{
  "num_hidden_layers": 12,
  "balance_bias": false,
  "learning_rate": 0.00334,
  "max_grad_norm": 1.0,
  "batch_tokens": [32768, 65536, 98304],
  "max_steps": 4945
}
Below are experts of layer 3 (counted from 0) of a mixture-of-experts language model. Rows are named router (the router's row for the expert), up (a neuron's input weights, with its number), down (a neuron's output weights, with its number) and show model dimensions 64-127. Each number is 500 + 40 x the weight over its row's rms, rounded and kept within 0 to 999. Numbers have three digits each.
After each expert's rows: "comes before" lists some tokens at least twice as common just after its tokens as in all text; "gets" lists some tokens that make up at least twice as much of what it gets as of all text. This comes from a sample of Wikipedia text that the model never trained on. Tokens count by the router's weight.

# expert 23
router:527527526481441542415516514506504527471441494474524522506478509562479474478511545585508514456562468479509479534488425526473534547531463504434464472550499454488451551505496401495494523526513522
up0:502512549507429550483559478439507529518426516440468505540490524509511548542514499484474469504421462593558501508430583449565495461463458471457507518430552476448462508541406459521538546541528444
down0:471474479413573558469475499527504560511551562459512455496510492495400468513455494484528519444477506456479552426511491506446459516456506518552493603482538489473544539558479473496445491462550487
comes before: ",", ".", " of", " and", " in", " are"
gets: "s", "k", "es", "t", "ers", "ing"

# expert 116
router:462557410453566525468508506471477508435491478603482479522511477522524469458454498549543543524482522513547527547489549490524538549470497460493476537495521499377530440509513465547522563573473485
up0:518443479444468504486521485536470542536472518477550546448453596527443528494509482523445458491471463620452526510456481487499484559537477490440511534513482492525472564509476509439549476501543523
down0:507491515551491492473576500510460522496443484506552420447614533411517573483410555436491518522516481516500477477445498565504517507535552540487490411541462528549513475522575435498553417524535511
comes before: " ", "\n", " —", " −", " +", " \""
gets: " |", " New", ")", "gu", " who", " Record"

# expert 44
router:559462516515479585546486505523597423455475515504495528527431510548506549438458509556478536491482498526480503534512549512491502563442483535456452529528449516450476504513459480524535455491496432
up0:484522467511526473543526547497387518471510468542511571379568556525525479504544506472561494473535459548561492562469547484491468532477492447503516550521538509525458513479538525486540461514491486
down0:505478513501446558498487484505485538527502405535528478434485486486558509445490485458486483471521466486471529530571567507522527423533555539444549464484520473465499474443495481530522492451499578
comes before: "0", " |", " ", "–", " he", ";"
gets: "2", "0", "5", ".", " that", "6"

# expert 103
router:499558447432496514469435450489498492427463547609482497495463470507500473520472509521492514523496499539485524538481512520527587488531534462506496498475491472378518429536518464545517510491509530
up0:554511565566513595511468428415426508448480493425566499468517499502553418510525440482505490557458508455545498591483478456519499480526501475489571542536507464527532485509519578504509477522535455
down0:511550465468535589523494558428480509528546479526495517475529487466513438491521501463443507520516496496562550457484526480452470525538511550444445502523474545539554515470492502506480422483478471
comes before: " ", "\n", " —", " +", " −", " \""
gets: " |", ";", ");", " —", " that", " Pts"

# expert 85
router:471484445446439562491531427460443525515506481550500441465436517491520510508471534531496572524546512479509547560496507466527540513508479506461524512460461468501455534509482518472484546568572404
up0:553558535530567467535506495498465507467534522490457557500535452572440534526492471534497462493516475527483492484514514605454469577531526439430506521429503494499453500511535491554534488535518476
down0:530468438467526539449480478509489464504511552534497502480611530475586494447479548503472525522516487476552472550522459504553516554480559534501496503538539542487555473455544553443502461490444521
comes before: "\n", " The", " He", " In", " It", "S"
gets: ".", " (", "==", "===", " \"", "\""

# expert 61
router:514517487554519567499492456454535470430461480497483578531436481532536513506468472463491522511507558541493475596466463404420499540500507471448474457499469465404441498559504461471512500493479387
up0:545515527477487467465517524476468412491511512522537474511551538453544464485532515513528527507487467529625541501522494560529511492540401536515600473535477504511448432506466556537535516464568576
down0:534489486506538479561498458476527449516501488459439408553510474434498420516530443523517509525505511483506442460493475507471567498535484533422516525508587486485497415513448502593575488525512487
comes before: " |", "–", "8", "0", "5", "."
gets: "4", "7", "5", "8", "6", " or"

# expert 30
router:516480459499512565479458374464486522458471505523504434493376564563541497500488473483512580446514485519513503551484467448450492521420472516466501532505408461506517493518521481511485541500533437
up0:555530448440475537557523415507527516529531499509530467476460506526522519498509509460544484499556464442522459500556481515492556521520455480465524504464462550455542541544465434533580496515488569
down0:495510529557541476445493507426490547418513532479470506499542516478500503467593426489486430501515469507488548467510483475465562520517449565602517455523500483556440492449460588483559483478426525
comes before: "\n", " The", " In", " He", " It", " This"
gets: ".", "man", " No", " people", "men", " they"

# expert 104
router:543548455537539577479511454464557460519382537551468541534466468518462569543512495564492474557484521512554465554472519550495469544533498504437526559514461481446539454535510418523475513557557448
up0:485560463471479501542499481495413398517437506561488471542475517458502501472472426435499479524502536473462474447447517474527566548474424460546466526539522482467459513475431501487480552605510516
down0:524531482458529449431391566523486567505496573490473508536534505569447498529497594482571453523463468460476498515497505478534458432563479476519487516482481602549495525444512517482513455514492452
comes before: "0", "1", " |", "2", "6", "5"
gets: "0", "2", "1", "5", " as", " has"

# expert 5
router:502546539550469562423472471496524451482504491537488485507472507600487439572475432537500494560555471499495501546474533522482541539553497457396531502481510471416458418494528484545519483508483436
up0:556553507506422507533526482465452537516505502522518499457537559567527475483526483477449515557531512578388482507439479454450516606483444467482553533499470448569545568444462432544565437505458427
down0:565522520493508528449459461532482486525462500458524533523523524496507479506463519515469512535461423548475535545518490554550435571487511525560500469543544559514513438484549409563572471437485477
comes before: "0", " |", "5", "4", "3", "–"
gets: "2", "3", "4", "5", "6", "mo"

# expert 34
router:550498475532513550457517517482492480436446457510492493547481456524499566478463439573517544563485507524524445536435549536498511484529529479401505478539441531447497452472495473567513475469508480
up0:490483502465441571450525518467532448497472584493542530537517547542423514554505499551476485554534494459483473501457552463550495468557533480435540535503505452505451490496439435516527462490525506
down0:444477486423498502455491430558447462536510472494510541501576463488449559461536543504523461565563475506494484492542495482501560491460520420463510501431478464507492440569490551521524515528496484
comes before: "0", " |", "–", "5", "4", "3"
gets: "2", "3", "5", "4", "6", "ough"

# expert 73
router:524486480465604576538507496544444482562438561515482534536532469528504516458477506487475585560502538490506552589463517536459520481506521515427527574494485463444505454504476458518433540481490460
up0:437466470529488595536472447564476515533519583483498504483407515473476485610460428491543552518487515464544477521447507453473551485460465523474559524517563514451432484412498543433481512525503449
down0:474581468525484416530503547439455502578440534502464530423498533514481463445485425505448564489515482441487504523554440551489454484533479493504517510514511512493478515438475460509459540474511460
comes before: "s", ":", " of", "ly", ";", "+"
gets: "0", " season", " =", " number", "=", " town"

# expert 114
router:488544504441484547460511496516487542450446567464480536465427507520469474513480501525534533450555476500475430497528420487461505521534435494472451482501498489457476534467550508462446566471504497
up0:491593515522499543476462455495484441513505532524503415528399419527552506535532524493601582548498430567534500536519505399554513458486451555451496538600461586487524498548564476472473504467532493
down0:484455505468526486426523536506523485457510541470518552483626546439459520575572531520484544475503511465495460419520451531523500529488448530576430416503529525485500487450484517453511489580509467
comes before: "s", ",", ".", " of", " and", " in"
gets: "s", "'", "es", "us", "===", "S"

# expert 67
router:525550542531534524463451437479524524480541474513532475482468475542432477505516418527530556504480519533529513525480515492557557570509477507447561543493477489406471501517527441498546480487562438
up0:516579484520446571520512546512479517451506496529457469446536522471456520527503477525493563463546515467471488557465540543477491461501601435488581504485468476532434571453487500519565520565513455
down0:494508457461487488433463523510536445512511554465514505449502415580538487460479502536446489521503454494493538546468537497470548541469517490535388528517504458431486477458459484492517521484514443
comes before: "0", "5", "4", "6", "3", "8"
gets: "2", "4", "3", "9", " and", "6"

# expert 43
router:468499472465465537534512455505454505551497511554534486519460587582524495444467518523479553530515500484489520523487470453508521480471495457472535496529493485432495447524433484539525404504547418
up0:531512440431518495450477526493506382444528547482482426567478457481459497475457477499540488577535502527430467489543495442545473557491476517504531537474496458552540542503480529516502479572550531
down0:511538506482511482489487445387472505457519485519506462443507525501469536431557513530419546544539434438499507464519478563449471478505515474523514526539427440432589532491497528486484537490493503
comes before: "\n", " The", " In", " He", " It", " A"
gets: ".", ":", ";", ")", " =", ")."

# expert 4
router:488568486530540546479492485485473506485456569558492517453526511469442469497420487512485460498529515543499551533492535509508553496471549447463481548495503501408485400501451505478503474583519492
up0:502497515519593514556549522571457421532512527569558552475487540523479534538479490471477483443505498500536527482527545484500503496565526525489537517525617544497536484502447502578572454527578414
down0:492537422553436469588517466446491473561511513468540538578534508491513483456439504549508453449486460544491544457501534511480462503487497522537462537499546550552558542438503545428481568464602514
comes before: " ", "\n", " —", " \"", " +", " −"
gets: " |", " on", ";", "et", " Go", " released"

# expert 108
router:546551476476528512482541418480511440500484497485534434517438515498462520503453486458503500494519525552522505523572518515513489569479503517446473535469494539446543577496457437474505507538473406
up0:565508428445429552488498537442510512539556464514482528553461538496480530526501460509510554533523491590543471484574536498564582437563566494432455489491505552550504532551546478468435396440513514
down0:486474415418481509488482463467478492502529460549504485514535492480496560476578517456470483486462437540488462528523458502463447489500566446487524471568465488497513539559481435545625549463535437
comes before: "0", "9", "1", "8", "2", "7"
gets: "9", "0", "8", "in", " World", " =="

# expert 80
router:509540454458571554521571482478561542508488493523517453534472473503464574509465489553482474521512521518513510523535521517463529589463512518429433501488399526379540523505489520537478503488461540
up0:469550453512570528485517540462516569537422467494477506524547538495413486529441528495492511506526451443502533529516576504459433505559556474404488511470508446380528509458442516553472487545565522
down0:505420515540508467502542420554558473474531527538525520503525517478487461457446574433463504530481436571449520574483407537528536507538544503513487417585503518537566518488519506567512456474483566
comes before: "0", "9", "8", "7", " |", "6"
gets: "9", "8", "0", "7", "in", "n"

# expert 123
router:518533508455518561471564447539532540477419528508526473538484503516502472505511464589572516516453529557531468511517499519517504532554455513393546536501506459429471499495487549555494513474575471
up0:530582474521488573504447451515522506501438586530536482516541495491544510504460582582510509553512547524565478570535503520490459544494518514516572535528445503551549483523455460484489504528507493
down0:540554550438500466490478506606512455496540531569556537587529485469564477493549494520478557501462550473499537497436487459498507510508493461557478454549513450483480488536423434503465543511511563
comes before: "0", "9", "8", "5", "7", "4"
gets: "1", "2", "3"

# expert 69
router:522598489488481520478529466483501440505439535570481425468455503593459457435495497535578553511527559552513530474539484565455469478501496506497506540402442445485468518521437475462557445509481545
up0:429514413490417503472511499469475562536510386440509506490532510544488512436454449511576499520498465468521494544473573488561441487463526530452545558472476512452479473556455526473560536431465485
down0:490452549473550473468552501466506468509447542443473512512497484491490465455555501494502549556480512502478625528533436564527470476579480538582544532473481466534511493465515509481544484506460531
comes before: " the", " a", " his", " their", " an", " its"
gets: " of", " in", " for", " at", " by", " on"

# expert 91
router:475523503415527631487552452516508512436483521500464498581468482489517400500485489526509531469474551500538485549512510519517521552549516559442458558490431542430422505449480532511503555496517504
up0:521531455530457559555493533536465471475467562551541448541550504533551526497558511529529528506485508528447539535477505469379524598502527520454489518439495512480415476474522510584513513490518556
down0:519511439468462533472551544449502504483495521556534481540473535566480465471516551488507488562537531508479454500474490491446576522564531518443489531473498444498531469592563507475522503528463481
comes before: "9", "8", "7", "0", "5", "6"
gets: "1", "8", "7", "lo", "9", "3"

# expert 96
router:518473553510508529462503445504496486511493476502517519501493491515529503490448489509529547516517481487547469491557478500522555495460530526441532556406421513448528491551476389478560494493541443
up0:526513520380459522494502538484546546517549483466509458447501497515524533472560475499472488448558473486496488539508532528526461536486535532435464534524468438404561453554495601491503484517549505
down0:502522525487421521471607521439561429488442511526511557532623492464500464466518509490430488454488518542546468445483480486508495429454536467534494470537535475453526512498580532558538498516492514
comes before: "1", "0", "2", "8", "5", "9"
gets: "9", "0", "–", ".", "°", " /"

# expert 72
router:508607467444459536516467412498499439444513498501537434480489503593510454498470488504573539522569537471593459536522530553524517523534514522471541539460520503504462558578496463472534432478494493
up0:507495469479467502391520511504513421429508480505618527462439520513463480459453575548536486566538507523533450547545519482439517526458478544507480474496544449539513453523481527521511498493610480
down0:479473540438499508425500517459527542522527500517501545529513502476475497565498488525562525417493518483514446519484552521529541504485539522616497527595504547537540500498496544459473466490454505
comes before: " the", " a", " by", " to", " in", " his"
gets: "ed", " of", "ing", " from", " on", "ly"